config = dict(
    init_std_router=0.0269,
    vocab_size=42095,
    tie_embeddings=False,
)
Below are experts of layer 8 (counted from 0) of a mixture-of-experts language model. Rows are named router (the router's row for the expert), up (a neuron's input weights, with its number) and show model dimensions 96-143. Each number is 500 + 40 x the weight over its row's rms, rounded and kept within 0 to 999. Numbers have three digits each.
After each expert's rows: "mostly gets" lists some tokens that are sent to it at least half of the time. This comes from a sample of Wikipedia text that the model never trained on.

# expert 3
router:491494533500483530574521428505551471489433473488499524508501449465490569534531513429495482465451499545437516452563457491530462529469545512435588
up0:518448566496479511522476493432520532451493509514413495455490540481519480524564547432450442512456532526499511467547516474445531501517508453459513
up1:411529577505496580492467499516584480442569480464472540489499484485426547561445530442484428464517564572502476476547442515475458503476466480556515
up2:558468521508510454480443459506539492516441550493433560525428486535448480452518491500560479497505513519478501405524487542532454512529544500507458
up3:494516533443537528583439466468526421535500463423489510486511444461486595518555511431454524525417505522449550481530560502508444571493522577533534
up4:491402504485506528614452520393503477496442519489647442486547446511477578514527526537540514542540500521478518545496484497534481518523513473453500
up5:490509581528498563542551464536437493483490529511530476477492460474495499503518542482497466546537527509491503468485489509565482560449549536469487
up6:425420545518501537519501528470475480466494500421523547507486485550489530523583502504519487466470626485593542437491505537541511495513463510584510
up7:482418567417572552615463509476583490513488508485592496493548473559540548474511402499513467431435457550448487484563471506417490488566510443445474
up8:446543536488509535527518495494517549360462549579463498489468501494531445543435591498588534469563580485459502431480518504542445539500565492515480
up9:498442539455455534498518497451524455483471551565572483472633533506473556523524358400479458472496484556477534495494493497482490517501550405462520
up10:501604473506525518539586450459472473470512523477573535497522495539481492551454492498549525476420548536438514504506488492608532485456528508425441
up11:533506522491495450566455454494447514496410504560489467501494545552557539480529417431460563515484502571427475569502488475554512487430534467550511
up12:493486535525556520525503474489425516486493493508535467525497515507446509466428520474546512535521531548510455468522502485481512503526512575510475
up13:396523574434548467551528502461509491497553486448520485494544504463486530586456493548459528478460509530490472492536464505543484535489483477540517
mostly gets: " or", "ing and", ", or", " and", " &", "ation and"

# expert 29
router:483467512469575434540506471431562524465506510448548454437491483461492592499520513435492475506501548518488513496546486524531454490536476511439564
up0:573545444470523524513465527451537509553506546551460527502506420470493466482516496473512503519465494482529473479487516500424474543534566475446536
up1:496536498523550479533496574452550557429502454491525459508497525531528514552476430464513511476532496488509483546576463484540498534444464508389493
up2:467452473462489499529518506439545476471459521517518499477543426527497540526507495478610550560494530551464521503529426540536447488516518437463555
up3:500519545501498443445546538473577467459581486529515513481493474515509514437457555518432495532543564495544494469591507506577478487534491552415557
up4:415483477432552490503500447489492479477491499421497477471518486528477478573551486489500480498518528451535485551627560517495532504496536463524463
up5:451516531482470592526445448499517459482492440461516503392484442504511537462488486450473532560450483483403551469508551465434560484624562415508564
up6:498475509447506521520501490530486525416453541459498563481526527505496498517476548463471453477493462448489564460514487473470510512448498563438508
up7:484570537459580494511471495549446580432483544491480479556490530488483460584541472545535455525477535500406590484411463545479560493491511456433493
up8:492498492433568460579479528424562461452523551492528465501480423486475501547538487531511519483535482531479478513481405498407475519481503507517420
up9:438562426496529509476544422554535512563496479443515486447543467515585470471517520522486466453511499506470551464483490559475455514485547557470594
up10:497467520488466600458591445494585467533483532589483483547478460457528592517520454576529519470453577502584512520536451521552464553528525515485530
up11:485468497465519525546495451470512543510408490476495538485441524439480543509447596559473449488518463527471483490514559472578507486494487430500458
up12:493551445480500474560532505531580499526516515517418474443494454463477506514535410525512478536521436514452499456547535476504461536440510476554471
up13:530549508527542531513471486484507489443562412506529421515520421457476496544493483512505493565535552570524462576515454441507482456560473444479513
mostly gets: " was", " were", " is", " to be", " are", " is the"

# expert 25
router:453435559434516497581507526518480514484531469512510496423529484490440531526498502522557426446457479496430515420531465525528475500506540496482573
up0:520471457513549482560541581553483568518389491493475494533529500534500482514451510496490507518492519523529457512538487454502474477508438463415536
up1:442494479479510566521566440437500521535505478497520537556543446449464557533487487541547486439450506491581573438512438503498539493505502514456516
up2:520494510467492532505511563506532541476567481559537493466514461595511471498501532464506465436487500481499596530562491433523488461534496479503513
up3:530516449491535515451517521485546508432472463531516425480553504452566447508518498493478506521416492535472494421493509514512365513488531577490477
up4:465508459515517496461463469488516501470548491493574495501493490565459481544490462522521450518449451610498574539497450522504484463528458424520432
up5:491460496521486516535575591517531474456515508555469455420470513474473486540477524447552511420519492467543487470492516494463500516532541497476543
up6:511488506484506530456501427494482493556538490492433502520481535513512563529505492510547438518525489530449491520521524472499467604513446449425591
up7:487409510534476552432506533515496527438442543522513507512557533473483556519543467467436482509482526452499489465516461465474450495461474481542518
up8:437564571487507556531487451490508491499523494454489552522487517502566441549518538462601483451408492498523500495501472512452499489495442484423557
up9:443445529527440519601499505496478504481486430598496535448527482489464556516524467470613494443478475522467525549503518439488466538477482565513482
up10:514504508487507563477503466430444491433501490502504518444470419509456553434499498523503500510495485533535526449539481500458534470513482478523500
up11:455395460461491404505533471522512550487418558469485529437506489484512430540519546455459512439433469458502494518507489516577467505494543532489499
up12:512463473410551537532591495520464520511566489494501545549477437477462505444527562586476488497492453497458513434481492521466477525540519430511418
up13:463484545488493518500556499461554566548543536483496568477537502468502520485503508470475534484497521488491500495477434549517523553499580459490521
mostly gets: " This", " small", " large", "=", " great", " old"

# expert 21
router:427480509401558533555509463523519556531551566435498427456490471449444527520532549458473488466484533480426505430546534514539456567528549448473507
up0:492508521442533515554540486504454550510583476531462488466488466473493554419464443514489487513513507510512514417529490480573448568508428508501504
up1:429472471529542447392536516529504487454468557535463528456517541469471532504520546484521552529517491475458572509484553525458408493525530476474586
up2:395511535500561516538511504544539486538480528483402460398486565520425487570473490574535457470561595521566523391493512493510534502577485502460470
up3:526509410465447464545561462466549477421547560446452479496489528408512485494581438424509524556467532496496474551503470498474529482503508465443490
up4:498539490470522579498519435483460451524481496522564592542496484480459578568479487495532517480474529507513538410498488486518462590485469490488505
up5:503475455504514459480485508509396503528429461492505486482561494490597490589562524431470577459552501498453561449511567483444460545491509523463548
up6:504460545407518474515489451522475440514494521480532511480512481489458589480550460491548535471485477499486494520485456487507484536514466489448531
up7:497497536405534523514535500444597511494559478529502442512528468489436494468467528525503541493418476521521456506478564479509510519525529580474479
up8:477482584427542477522528581477608445490499510530491421446496503469445533540499469536470482503544515499485522548541533509476540493483493550466519
up9:477448533510521611509423508568576537513466493446568503509506407469459525499576489480490423535479529500411497471475516525504480446496541566497451
up10:494549420479480525510559456514574560425551554505485525489513511446499471513503467449470425522478508518501507560545486514511470510480543455544542
up11:465459515504539475594536497472507527457525469415484500458496518440407512495437586481537482527414474473523547508574492491549494464541502494487500
up12:563556450541481552485511466472516523435516535558550500491510488527554488523501469514421435465516501529496519479500547458501446555476471544510497
up13:467489470538479552528444478489568453444430496542494460464510439460483481520482469578538508435475490446528561478512501480521533493442511520503532
mostly gets: " him", " began", " used", " died", " announced", " started"

# expert 22
router:444476589504485533516512491389557518493524486468498501438486496463467493540521520486529473496480541524493535445543490516544450530524594484464633
up0:499417507494536507460523474516590513513458521525521572453492500546584523442553542482416466513553510470449491502485558488426467519415535563532498
up1:512496496488542554475443502495532412455534573527506514538532506418490518482549514497521407489457603529461514539510554454575503494491516461565494
up2:522544558507462441542519513427465490468561535499572538463455530567473558542503420519485463449483439476509497479502477463517493528447526507482404
up3:429505459445510589499520471429484453419561480463543562536466503479462506514467536512497435466507559511539504538521532464469505485456472421487520
up4:527485438503560554488524512527540482508493521570476576480482477442454463527500538467514472455433479519431516493567531479533505467485511532479561
up5:452504508450500491481438502497589475485553509564511524443579546539542501443466554498475537484581457519530515502499508488439559468504526575487477
up6:472467549469445520490499516466525520484517492432532455454495404511533528489508468486451498470492433429548552479483467494485472450473520501477514
up7:413570504478479557497579494497535500550458516523482523547549478571469556491470524504505512482479586463498516430469518508490492540520517465481477
up8:452515513488428490545524434484643524482511538550598531541532457491530536502491544555448513504561588522459537517499443499514500445451591546504458
up9:538561397535504473551492474474422499513491517477556491465511450474470542554536452509444532467529500477521513454530510511528554473472521466480546
up10:474510430483500442526441503485551480448529467493453584457511503503565588549492479458520590493569489538466497457517446484422470464471580487454488
up11:447501533499515530541425456470527487496528565477473580492547457509519538573502527480501456523491540540459519448484472512524535519537553517533504
up12:513472476497518536565541476487453494439490465432479456567489509437458568492477493605528506542482462547535440422510457514506451496468527590483449
up13:536502526489533526564538469498505468551480576492510471506518522448564589573522480567474441489506582561451525545553524500528421496431477549480572
mostly gets: " member of the", " of his", " these", "- List of", " of its", " of her"

# expert 24
router:409511538489573467482490489439543565501565456488529531416493453460456513546513525374518488506470533531516530487594530485522495532535539454501532
up0:459482468496497476451446491423466535564505541504475478490478494532531438542483601471489512380476601496474537501527475447565521538537492455470481
up1:506553471510477518554470448426503489395572536462495622508450495401554502555530465457565439507481492518503513505564422487446461490427533469496513
up2:505573469465481510518476469541517431530467522524470473501628524467521457516466474536503546533435509476503503460523412493485528496565509538460527
up3:591503522458490563483571454496534542540546477423480535513488476497378565516477510493463521455519429482538485522574529470553487566475505451526477
up4:558496483557529517498521511519549559519542457484526595522521477476499526543507526484497455501458462592442557476584499501531464509538504426420509
up5:526503572442469553494486476525524489501544529583561486432566491506550479545444507503471543521494534557428477460496451475421589482558519540511481
up6:452521491495523495543534429463458510479511456517527537516542485513527499574524562404553519478508617487431518516523508517477468542516449531503470
up7:497413525481507512532381536470530583543583494458475474513448540480451594561496503430488438525509509546523499472557429434462501490443475546497538
up8:485516573472553488521558462457536433494479512486518473462572593488478518557507506520484505415527497498564502488467535526448443520495480494459474
up9:525529463407474531515524467465545480526475483472444480514488505477493418459528471452533418547555468502460496515473458461510539486459540505500491
up10:512494550512521475463453465421411515485504523562474509489465530432566576463541554509575511398455612454493483472548511519518511522517536499476557
up11:453603534438501525516438456513442553496390537489490490557460523451515514547491479467452462508458484568473522490435482401432493527500492443440486
up12:496505505480497432458560531531565590525499499520470563459497517454518434546550464494465556454460443484467519510512515442533536476455513504480459
up13:468486443441569535585523462486469463515547502460496500451525482547492551516519521547512524476500500452506476522588458542500510532481556525441510
mostly gets: " the", " the c", "ing the", "ed the", " the b", " the s"

# expert 17
router:462448533441515501517502419523500519502507552439499501490507465486458564538568521438532453485462494503388495447566448526506444522514505485477558
up0:493443511466489544446507507510599512510500482536549536481491463472503499482551465463420570479483492519590555464499485506489490448483527468504524
up1:517502517494439513565458484440577457522423551470493534399494493474511531465561494487543509489532487538447500543515458452445510463508448414408473
up2:496547428419492560466503522550490470464478564530524552512566537491416544497530561523501475525513521504439569494505507508542547548468474556519490
up3:486499464462505484536529523509497545504468453502450471533508427448544508468533464485562532519505489481518488489470487483481402518487550487435559
up4:498500476503571463431498406510476475475523552494443559529513494485503501523495480481459526450467499505481543502512499491522562491449490525494523
up5:528513481429493486493495457448501471481488577512527472563518444486429543539493551417398427496525502497413494522508517528537462508464487546404443
up6:498486495486498573528474459442505469566491446556517502520471490511495482588595458567523505469534476538555480530514475493523543538469524487470461
up7:541611587446492577491492504466506541456553533449527517461461486544529485431461519482517506552527511559527511462519475456466473563470447488496503
up8:487514508501480537482518384550510563495471423498514553448467518515478515523535484511531491607460588493498496495504493532445476505556473540484418
up9:505526549536565552526579493480505534464541457462611494467532543462587528492443500454554448506428521541491490507489440484440515498522456533498494
up10:504501418480515486480489560517522553524522575494477601474507484478522450483495554471554484568463490573503486483616477501468489538493477477478548
up11:492545517499522482532440514540475521513458532491477473468445441498515527514508504479559456497489491542488518486502486457488571555483557495551542
up12:414488463466496508504473494523561478494526462538505523513504385496497488474519486413501502390503457510547505534509408499520534505441453475507541
up13:463549503418474469524425500496529535446566539513469453540480461471536496489626488427489442566549539516475501461550508495554532502483522501511490
mostly gets: " had", ", which", " would", " has", ", who", " which"

# expert 10
router:454471505486548544564466528425551567508514495466578439484557434489502492498511555531461508465478535559434555496568478450501500513520484479484544
up0:428494531462552448457527488468537517422469486500491425485578513445482493480537509520451562423479490541472437527453560492468506492445521522482497
up1:476512523517476473509473569467437558509489571476458447459502547478544492482546503548524494559527533534500462394504523515555528496487474529525477
up2:425548509472535460474545494432527482569580557497526412552433480471537531507548510505493485546527460507557517448472467421476509482474518469437491
up3:441544498467514476536524485474529528574455501501523517465522563414520481514532588530490500447439464477550512490626476443584448491562465466462497
up4:564507524481473452489456484488460534516547467526565448487550445494567588513457500531565540501501511537473532531521449520527552528512491472475516
up5:521466515499511546542520544442538438449497505462505523489518490544465538480471552554545510496514531555520572470482521423519501467480570540548492
up6:549535527503499549516518464414453506461543529480536457581515419467499506460562480438484536414488484475468531503468468428491433541599479508424456
up7:538510544483542475520483489422505480531492530462543488509514463475458574484534498532522545494486509528538501438565437541484498461576552481465514
up8:391482547491507566565471512379573534476494538405507514505490468425496530490467498540491463481462510448492591504455490476443479482508562479487467
up9:510526552471574517533509397506545484488537564566537466516453493466422487529530591533505519500444480536449571556468467503530458482526548543466524
up10:515507545460449529583502491372463494470452574536558485487539432475483535510525460465436442529491570607452527472598419535541522498487503505489458
up11:446505492465451553475501449517563502456506532500527541486432547480526513497602583450506555602489493472466483487500390496408481513488537511493468
up12:552549613476477446528480504521503478488484548500441479454469553511542523462558475514520521432455550559486550531470480481477460519557482502507534
up13:471406531499492568438452454518545498559608511536550535520554506500461519435561490498534539473535474463528437521530442451468553541514527536498518
mostly gets: "apoel", " Jason", " Jimmy", "ético", " Steve", " Matt"